Weights of a small mixture-of-experts language model, trained from scratch on English Wikipedia: vocabulary 2048.
Below are experts of layer 4 (counted from 0) of a mixture-of-experts language model. Rows are named router (the router's row for the expert), up (a neuron's input weights, with its number), down (a neuron's output weights, with its number) and show model dimensions 0-127. Each number is 128 + 24 x the weight over its row's rms, rounded and kept within 0 to 255. Numbers have three digits each.
Before each expert's rows: a language model's description of what the expert responds to. This comes from a sample of Wikipedia text that the model never trained on.

# expert 21
Description: Middle pieces of longer words, often after prefixes con, dis, in, as in conspiracy, invasion, governorship, square.
router:115102136142143122105158148184113129183107113149130119152128107099153145139144122078130105170124116130155141149138120156106089169104128095077137133079137124133160132125156119126148094167164132139077137131122088125132088141103092133098109143112088123128119121122110108132108137121106121102153069134125123140119158156130119123099134122071153122121157128073155118121074132141107103116093
up0:124087123135094142128120131105148104109119092123158138060098103133157116078128139141166143152109159124161134120127139138106132142139112137129106150122124147097139127119151142174084109088132117130115111163112125148113111102148090125112110124144107169132099156104120147165090078127185149128070134107115148157104135089141120112123132133135172153130173151157145090119105122181155107111117
down0:143123121140124155157128150116099134146071127148099118102158107096089102142093113155084131116133168122127123180130092162146139097108119155110141108119119127099101143115099136119133122066160143100097149168102114103139111083144118105183132120201163135139115118091135102153131140117162108149127125129111109165111142107098105084134127125136148135104151093120134143098135157131103131127089

# expert 22
Description: Whole nouns or final word pieces for fields and concepts, such as information, music, film, design, ism, ology, and legend.
router:093092153137141140102180148115100118183125124178139116160142102160158110125144129131133170144150134128116145089135119172099098144102113103123153147146078109113170146089145157140125137131124134101120151101108132071081144180169105149112105160135118143167095109126169107131091133122134108126129093097118114093113170116152120134093103121114147115120148086136119118133117119105133126137113
up0:126130087172105098125158130125137170096096128089123120139159159126117121099128136145124103126169125148080124107104100144125120137119107093144097167116147128156158095132109124130119160133157153140154138093104168128115128145138157138152114182100127156137131156137112084068124139153132169142166082140085170121110111164106084119113117093107125122109107173116134156108137146164142149129140
down0:132156093113111102121134115123120124109101162138123083115128094121163083100090166115113133081122125094109141093102155127142133181140101150152093135106129121105108124170152074106130106163136104162108126105123124141095148112138159142100140140152143115098130127124100137094085151119124087119130114096114120080099138097120159138149134137123130130114069138116208108129136132118147112166122

# expert 9
Description: Clause-opening conjunctions such as if, when, while, because, so, though, plus stray mid-word pieces like if in gifted, ec.
router:153108164138162123115139136147135164125126134147144114172163117156135145142176075148108147146129159128151133121145117125101058137092131116135153184091081110167136134096130133154115128183149123120142148133123157092067110115106112137083135131120126152157137089114129091160118116119134120116147160108123132140098173174138124137113109112121129117121123112090148129132111131127129072118084
up0:143151174139083122136106145165156126112132132094129108095151147154143135103157156101126123122111126108140087116113131109119143144135129123133101126156091118101155110099071129129110069139115133096067119084102159143151124120129157128102109169104140135094161125131143096137103135155078163147148094122105136105164097155127128090142152119109134146156135142072145138134136126112075159161130
down0:094137093129081098127146150148097126119128137155128110111117103134079123103142153128122145161146110162112185119124093097158115121191120100112122150162053115128081107130139129157126157148141133136141139150100133115118124150088106140136143117177159124123093129136124148127072109175117160142118166145135089146140111113135136137113131145120135176095092125140125115172126165155104131139134

# expert 51
Description: Word-final derivational suffixes such as able, ive, ical, ity, ary, ible, as in unbelievable, defensive, antiquity, isentropic.
router:105123141106121131085157131139095162154149131140150098126168100165160128156113117113092134142104138102137158081140133158052110131116114066104107134145107145163122137138134126135135151164143106141123149087114122112121129132129092136103102130136095170160130110122146095125126123123112136124125135070106106146112172122152116101125104101137153099148159102128092168157089130135144072158146
up3:132140126173123140133092114080133117139153091127146105148152109164124164097111128200101133125126159157114143110147104111125104146135138160153143139101095121110171144182134171116155076128139111098071127115092137111103144119160101081159125119111111121129169112162123106115096147096168127137112135111119122122112150165137156116154121144084143130105121134169140147119090147145126102114124
down3:132110099109115175130112133101101094152103135148119127146114111141173144121179156122134163125132114154136124126071162163134104105141114106157114111133193130119147103136121145078104100129116146100124117160141147147085150132184100167143072152145144134143145124120128146130137115114123148131108167128106109116096106130112143147100157131162119111084100177129140161151136111105175108154099

# expert 56
Description: Short mid-word pieces like ut, ot, an, as in Timothy, computation, Peanuts, plus words like all, San, kill, pass.
router:106108175155175105101138138162140150095146095155140089170169119170116144146153100141140121119132154085152131104143119133122142106130146143097166125113105156157177128160140149101137158156134096152124138128139187116108155160128083191122118155107100129100105121135121121177123144125126104123172128146114127154117160154130125131123081136112163114079106106124144141131108142138144103138123
up3:148092115151162074117098120104116111149124115139161134097148133103121139149102155096138123145081143144126132106119085174116116139140109123120147096121087136101117116151115122143134145170131124106070098149141123142138133134149183096185107113117164114123127138101140098130126161118105075112082171149114126134160133104119120132090135126171134147103134125100136153104171143149165157083112
down3:112120111114097113110128074159157146119121126171077119176128124156138153189137134099115122144149137075130142140101138117124131129129169082130094143147124132112105127123122111157143160167115148106114166153150124143171123142138134132133125087129096097144152151126093161119128135089114099123120175155140167113147087154113141134147086159138151151107106149137158161152137158117161107178131

# expert 50
Description: Subject pronouns and clause-opening words such as he, she, it, that, which, who, usually right after a comma or period.
router:131077151104169118103169158131126135146122086130143111119164142133124155145177108125136134123114134108131150092162118132137111151133144138109099114101098097182169162081146172094125139137134123142106137131117186091135124110121124121105114135133135125116106144115112102119112123143138121107115116139146117142101167110153111168096123109116110129112166108131161179109101150132117099118031
up0:134133152129143104142116092134121144142136121103157137139093103181116145131150167122072102184143129120136142125123148090101112088134144142120090120167173111097134118138117132136151089146135161120112153168133118113146137131127166148105111139151158137118090140106118111104137123117102113148178107106103079114130177101145104129138125152124093138083086099089133138098136136126090147073092
down0:135130133140092118124096145107107106116137128171155144106108123153141105180118141149157147138094152147132145145135145077145077105101121126144138124123163178122123150113099114089116135102107185124122121118148168113183157119072126143138078177114169127118129115150151151137162158134153097147121123117132126079152140104133144138097140134137136126149136159098089148116128114178160107107108

# expert 41
Description: The piece th inside words (further, together, Netherlands, threatened), plus ordinals and directions like third, second, North, high.
router:140096144124159127135142127154136092130137109168145101097125114140164145159147115150128166142114131130145141085154101153104134123077134101107151159103123102152179171125108136112076112165131115117144145124129140113061112134148135127070097143111119145139126104151129111150132135156110125122120143065091106102126134142115047145115135099106118086126137119113149126160098122152132091126103
up16:131104170169168107123097144110139146081164148155110153123115119167118184151088144158115129169126115115142155157125133091135144123119132119140125100120136144120157152131120134058136109136146102124123133138121157106095111140098137091124086116124154142105118084122087097123112113136139130129088119076138122150097139108139097103105166132091066122154149084129126134113159113138172138139116
down16:143144146151118122116124099105143134117114095120096063122108087089122135096111084092121100119121112104087139167140137110092138138134128118090142140119133152173132114130103180117131096151132077124108119126125108120129108160100160155139158127127147167100158053145137064157127176163114131140158109080105136131122139138120151126108126117124137119109107112134121149107151094125132098147155

# expert 2
Description: Mid-word pieces ending in -ic, mostly -ic, -lic, -ric, -tic, as in ceramics, pandemic, Public, Scientific.
router:123127155118105113090150145154083112118115134129142106152141101147133162145159128126136164149140146131167125124129121151115120142098127090086130126114122093153152150130141133134169150183158078131110167101141149111134107094130119188078116123088110156149105120109153112119093108156150132114164130096104117126051148124135162118107076125117169096128129106132139116132140161131147117166149
up0:160118138105117128120113138143135138138088091112124073098154118103099113206085163100134122114114108150141085127097143162152123141115136146077142135096153144131114151156153136138116105093139133129143122144088171143133154102177166135134125120135089132107129092108136108123106144148064159130117118121114097169131163129160139124135082116108160151125168113134137137166134115130120130158160
down0:100100119113094131176144126145120115116142147158127107128094098140163160136129126121118100112095125164193137177113097101132117148097123135119097159121151119110106100106116102158151119140187163155161129089120137141141093103147148141117104159092097125131121106127167114124109125147147135138112121135147138124147124176098137148137100132180112127129082099160111100143160130092167083166130

# expert 45
Description: The word piece ent and similar, as in incumbent, potential, Centro, Central, plus cent, end, min and words like late, leader.
router:138105131186155112109150129144127133125143111115150110127148101135137156164144088109108143146149123105166122112153117159099105105129153104106209171111081132124138141116104101109147115147155120125124105078116125117128120161150150144071100148110104143141086121150147149152092160121098094108124097102109111127119162106146111138114123105128138123102138091107104117186110131155094129170153
up0:148138077152143116119182124116103170166142111144096101160168123123133095161110077121124097131117110099112137121172118157136099087143088117121104124139112123089194137148141145160138173099149140128135115107107152129137113106147106140144121143134077133124116103149146136141183138123120097156150139172102099153111160182127138088102134125120146168117133129130110137117134156150151111110131
down0:130138127076140119158121097109121134141069128129123136099148091107100094195120100142134057128099128105157140123173096151126112097073109119144128148166120101146140145140152100132140153114140083141155140115115135159129139145102112128122112104092095172129148132112152146133125149126146141121150177125100125138132127126080150103145144089102129130131123115164187116091137101097143127129131

# expert 3
Description: Word-final adjective pieces like al, ic, tic, or, mostly -al, as in dorsal, behavioral, municipal, Athletics, predecessor.
router:094111127131108132121144147141062145158133124143165084150130094118137140172121145124135142171145139141151131087162076166110099144141132148086121157131108127176152128123096125137128148131147101131123182120111113095147112137144119127112095146143067137165128129133187089137127127146130106124130090124093084127119150171137106151118084110097129120130152140103166148139094131133153101109147
up0:144071143106159114090109158120153151104158119109087118140122103163122143127139169160153107129103151119148117131127143104089137127137123142068159138112126130109125125149184157116151134163164123141122166094119106086156148139114122126116144162143112128114134044155151109126167170116113164160135117072089146102138116085106130107146134140144124119157106122141157102126124141133126125141118
down0:127147143143125182162153074131134139124146167109079092143146121112175153150131121120114151153126102110154131117124157095078140122121132129164111108165147174078116131154142098142154182120126114132071114135144117140148091130125146093136137161121142106114130127108134149139155156126125141124072081107149165162120149106150133140151173159124093129148082096133136130141138128129105135099128

# expert 8
Description: Syllable pieces inside non-English or exotic names and words after pieces like Sa, Na, Ba, as in cabaret, Clare, Namibia, Arrupe.
router:093142130138134138063144140162148173146091112150144103094150108122180151153136099093107120131140122104123129104153121131111115154149150112076166124119106070160190139120152129096129131128155120126106181127069104089125135163102117147100114114115138157157144135124136131138119111116107123149140066131119124124124133153158110123117121087122146120116147129116137159081094122112109100135155
up0:162088107136143123136171158145179131112103126088131156137150122105153141170152158143160127115149141145134116097146130174103065150135100112160163124151145153158176136118131109116125138132166097134115114174127144105152116154141101148128087120136107106115150108116103132148078129064146104159113131131131102115164112125138166138108140099097144133098112117103102117114114116145081099128158
down0:133107122120113144152132146111126120135161111108131169138169152094124090141082110129137121128100167072130144122156111112143133105109134143148135176102166122135148112150139103119143137095137141129108119173105136116113087095159168115062130116155099109123124135100102143091145135155148153087127133114152094171134130142118118137145162146147100073145100129120113135062149117151120076098144

# expert 26
Description: A standalone space token between words, usually after and, of, or a noun, before the next word begins, as in "business banking".
router:118124161156171122127158129131121117124130118129127076130128134172181154141141085120098165187147146094146126124127115152109097134112146117132175157134111115155154190101144125135106119168140111153091131111114162122109116161174089160120080119127092126138109110096137097139069117137141097099119088135135109149119181124113120124133101107111148093132125104146158144131100152127115109129137
up0:103104154162114130119107133121152072141140105156124126158179138143136147131136134181128106123086195167111125162147118149148158161130096141125106095102096126140101168097149130140113133162117075129122128104166137124087132106124101132131108173108134132112147124145104162145125157132163167155116078110129133153118134099144163099130116133097115129160130138130144148159139097133139065121117
down0:130141104103102163135124142093148149115137121141147137109079118153105136076116113156118161114122117155107147153149115103170146125102141111160115196130165140146146116123078122122131123128184138138151133096113099168124115128134142108115103154126142148095117135081175145085152077135164137154121088112112130093132144108113093126130144129135101153086126158122101097070116147126152106121148

# expert 33
Description: Early syllables and accented vowels in foreign personal and place names, such as La, Jo, Ra, á, ö, as in Youssef, Lauderdale.
router:088126153103158122120128151144098139115111124137141114155161116124117141179132105136098151128135118102164149072152099129081126115108174089109147191111129106129140145117132144117132120130146114119077148132106111087129066209121112114132110131119125117140117140128121088133112094153142118137106117104132116151119170163143143148108094113079162087120156110118147114119112112113106116122082
up0:136104109149147124139152129136144121102160114100099140134152103127140093076144122115138078129101115103138123123127068136119164132173122135087104106135121149131152140142147134131083090121089109098161141143084146111088154122141106129092095105057130163118108156162134103116145125138129106165131109157138133175106112104125112138171164128145115099108167086114123140122110148161107163130112
down0:137145163152122117142107097143173122153127105145141151123094108121162098124119119150151084160139108175080110148160122112142105120130097140148178103108157155129138147086112155143151140163142141155111126118151128127093138138109144157156136128127114126086130153145142119097133107127116121120120116051114073095130129138103157100171116125172091142114160115143145158105136155140074140121165

# expert 59
Description: Endings like um, us, is, a, ative closing words, especially Latin species epithets (laciniatum, fasciatus) and words like maximum, nuisance.
router:091124118157157104090151150122126154155127113135135115114170135137141164155134137116138154142114150109114127132126120153111114146111131082116138123144082105171159157087161126114134115150139125118118144122090092071122131139153085155071087135150082116150088110135098076140125103156114089106103139089128102162121123191133139125094103126125136079113111109126145152126129133127143100146164
up3:122145162148139103104114142057185170132117129136102100096122121125140177129176107130125149142144121156143120114119135092134100144129175184132147087132096133201124127112159127120121132126132119123095123120132106118094149095122159118098110129090148120156180167110107131124126113129086110110146144077133122124088123126149128136147112098137142152122117110142141127161104125171091106098132
down3:092155167088162137146124142148132181142110137089179152079112150105092121142107114165143131113142187134122135111144174173153116143123100147123102101125141105081138147138136106134158132146140075152153125147151125154122104105158149130121112133134153144117127163131115139151108126076108072149112122091124118119139147163116101136139147184098098165120111158135104108140127121129131127146107

# expert 61
Description: Second or third syllable pieces inside ordinary words, as in links, Rank, derivatives, nervous, Final, journalist, filed.
router:083085156113128084136180171125141143111111126146148102168130127129148156171147135125115122123091151120148146073134127137122098148111132073117124144080099116167114138126161128111091102128136103147088125143116132117098145130153106137107123170082138134139118150122128118131079130142114117118118093124107105125102130171145077139106092116096117072114117115077162111139134136133127127114081
up17:161132155114166099146120121139098117125120126148133178138138150091169180123097099082082161148125166115159129129130124137202120172111099146107163119124137171104152167126158141101124097152097174123133096126137091119143100131104102120109098117140123198127118149090131148110154131143166094139122116103122102136121126138129122126086150125107109127134142125125162110098160121126130132128117
down17:179170097120137086161108116129172135156122130129088136120108137153139127125110134118119153096121116177147104125127159135188127053128117122148127112159127112148085150111142148147129149125139111118153140143097130147185150121138134095102142163146146141092140091160086110154079138155130142164096153163104132163116132122131099150139103095128151146163120122107131166121123161141108109117115